Weights of a small mixture-of-experts language model, trained from scratch on English Wikipedia: a sigmoid router, a shared expert of 192 neurons.
Below are experts of layer 2 (counted from 0) of a mixture-of-experts language model. Rows are named router (the router's row for the expert), up (a neuron's input weights, with its number), down (a neuron's output weights, with its number) and show model dimensions 0-191. Each number is 500 + 50 x the weight over its row's rms, rounded and kept within 0 to 999. Numbers have three digits each.
Before each expert's rows: "mostly gets" lists some tokens that are sent to it at least half of the time; "comes before" lists some tokens at least twice as common just after its tokens as in all text. This comes from a sample of Wikipedia text that the model never trained on. Tokens count by the router's weight.

# expert 5
mostly gets: " |", ";", ")", "k", "|", "=="
comes before: "\n", " ", " 0", " 1", " 2", " The"
router:471451497474427501524478473424416574500522583467568548520486481509588548563565615512488565522445621459517385565544658479479535461559524486500466445485571504481465551542472552503470495527448545507529475526539541514449462479517484431469577509454477484454531438465496444367419476491496518482405465534523457540496525481504532529533492482515499524418521545514528608454451568529441493538518508500371491539518433547403402469544405492440496523538467559516494514474497505499511503539521540454525384536531432502442530633496539527499560407443484468396493568573533527555610533449473495440
up0:524587527447516465491460508481452484478488469502488509529553540607490453549457423587447527448396564438402497478490491412486406533537561509445420602526446608521520489458550440517516521520480454469514525604580499520555422470486450483528459562468544516538444470582480520411517561448500478423576510447491485537494436426493405556493485520522446481406547422454493559483472542508529468599484459454481513516508519431552505468475663485495558494511434571538649528515479485540523560564480484434474582542437433437541439527490495537602418470480400481492507497513547510478523560451491572489
down0:468446497496478486516410480485573504517381514465523459442504561469480451486505510454568498530507549477416500546525500533503587472452509483536502451574449551470412586509513579501613434475517517463425448565451532578441551478494503577499544442501493429475502488450533563540514484474535491508485496448493436547513486431458434537578577434514522581483528508561541377446506416472439520428507482532561531507486516587509506650395390486604502532518423419497478618396479560425576467431497458625577508507526511491592488563466483516470511501546473495418501582476560437508482522524499516531

# expert 23
mostly gets: "ia", "as", "ton", "10", " 12", "20"
comes before: " |", ",", ".", ")", " (", ":"
router:477491487456511535539497541521481596497521525541562567571546503606527480479520647494413560516519511420572468477465491499494506517549493559497465378509498433432469484496474445454548546526532464449547450490486486536415465461462536465450444534546424626447512547490467392448464479527480606505448544484493589586613468460492509566460550532528523475418485478486520542470433511586493499617497493479490597579487431503511481511534492534502581443459527497456440469437406544439484530615543416452454443484575408519478452444637483466390523463541546535479462517486485487423492444472478502494
up0:491403405530497484520420465446451530464520498592483612513537503537436493517516514429494461519431509415511520370519590503470542504504566497517540505599422410403510516549530479527575582473429432400557469458493423503472509542471603499597581547536498449447516544454564464538461549424495565528586471453537632501534548512503443552487514515437554468556429408506460492504526454568536540492499463542458440451513463482532460520480495479474465538537488548527513419521473543446531530485602587554507423490467489495446525473535467495577392542498486474450468501449464621475541567442586447476
down0:558482389424526430545499453481531486477564517570522574488548504519524521508496532549511490541487511499486583535547533521482518508492455525533536504486500508474518462453497470485602418458495556445580502543479499434411436641470553480466469490576598466496575477503496609490514496488558392442409512613493571559534443417459448459462441415516452479437504456567479505481351469534523533459530624573487543542573555487476483529485571445520425485467374499519403467553473448496533513387451567534442520496450616430539520561516492472489527431465491489527530481462508556471407524554518527532

# expert 7
mostly gets: " |", ";", ".", "-", ":", "|"
comes before: "\n", "-", " The", "|", " In", " 1"
router:508497558474544545520507538464487597625452505480419568527525506467554560497584609502482531569467563403480481490468572479512537640509552523444441441412581421463511480477430490512600543458527500512498529523506417484484418438536500464473545535488495479471517431550440510456396453567503527535423508450477563552489503504507549451501461471440529532430467533486515538352420552474496423504511457501479446529418482532463413552433405477475504553457514515513439476488541508522555600551581449538501434495554505518485525537503540478518503415565451470485490479544593612532527447481352489429
up0:508505517544523524517473567463519526556527489490505479501550498532466507495583482580445503494485561526483563504586478497454562574500626515542456490585563499527496385486596510645599543410519503456514517486485444473504497473427477518501456493484440497493411489338556455430435463392565451455492500423468409478526582524487487504598561488550524452488549484612458487444464448431490526481488564516489454418518565563476448524418533535485561461475486537403527514531477508482578550513464518447455570536485475504592466425532547444496584520376514482502593529534526392486545514413530504496
down0:625398488375452477506543376483497516517553573482486491435430467498498527587534489553485441547489405509583413522423552514543447460574450510353602480478546477575568461456485532527517562523472499530425473544561577469442582501449558515533570480497475474565474517589461483543556556563491537422582517545456539494533474528533515499496448460403516521456471485502541569518490514549504441519449428527560444532476506510551566528467462497466426456539517477539435499416530513516407514577481431417486511462593629503501503434459534455474474482549549506567486424542465552501455548450463434496

# expert 9
mostly gets: ",", " and", " of", " in", " as", " to"
comes before: " the", " a", " 19", " his", " he", " an"
router:494483484460582526462492568580485550412405429514581569611496492569585442456526499480453497398459519483591537553453518507531505621474561493443500535464454507519484587452373554440512486455445469461452515386541533589489493479500576589562518479501448522437584488495530486456494475580612433574465538567516468549586452482514547533543452485432497586486557523437490502468385553449452534512505457455437509501464507490492467454457390525459501457465470560497430468535467467512479491520473422495425507466565474544617512552506495528472571439557518554485502484524472566510588419455548463477
up0:465448538571491498562471543521549491389465537413490443579581484534566530536538518507492468497573545499537495624603557602549459485461464560511513505475473423553455542504451455476487379478572477462420489560541451526446545545437488457599508517504509467452554507550456531449517438488594496569536495466439451400451386444502551509510513545507564503517448623498544502475523438458456437492530411513546555498476565423541449538421565418461534550474421593455471445470479510546484542380503497506535500540530553614445510563523425520453537486524485513468418532510580461529507431463505514566
down0:467470502461429520486543468538504518439493481455396465496418478535453430517525440434502567461520640490418552479496510537463523528414539500485523455501472567537474564554500576590526568493480535525485484529567506474457568495491465466531548520513496452525487621472457553586442380537453408565470494424470438470445499356419463399513529526522574483618525403502487499499512522542589439538491520523467496436517483486494450571559500409540474512450605508450558537526411563472426419525608499467509525537551442480534503537475545589526536500517509601473611494517488554492439533502437449501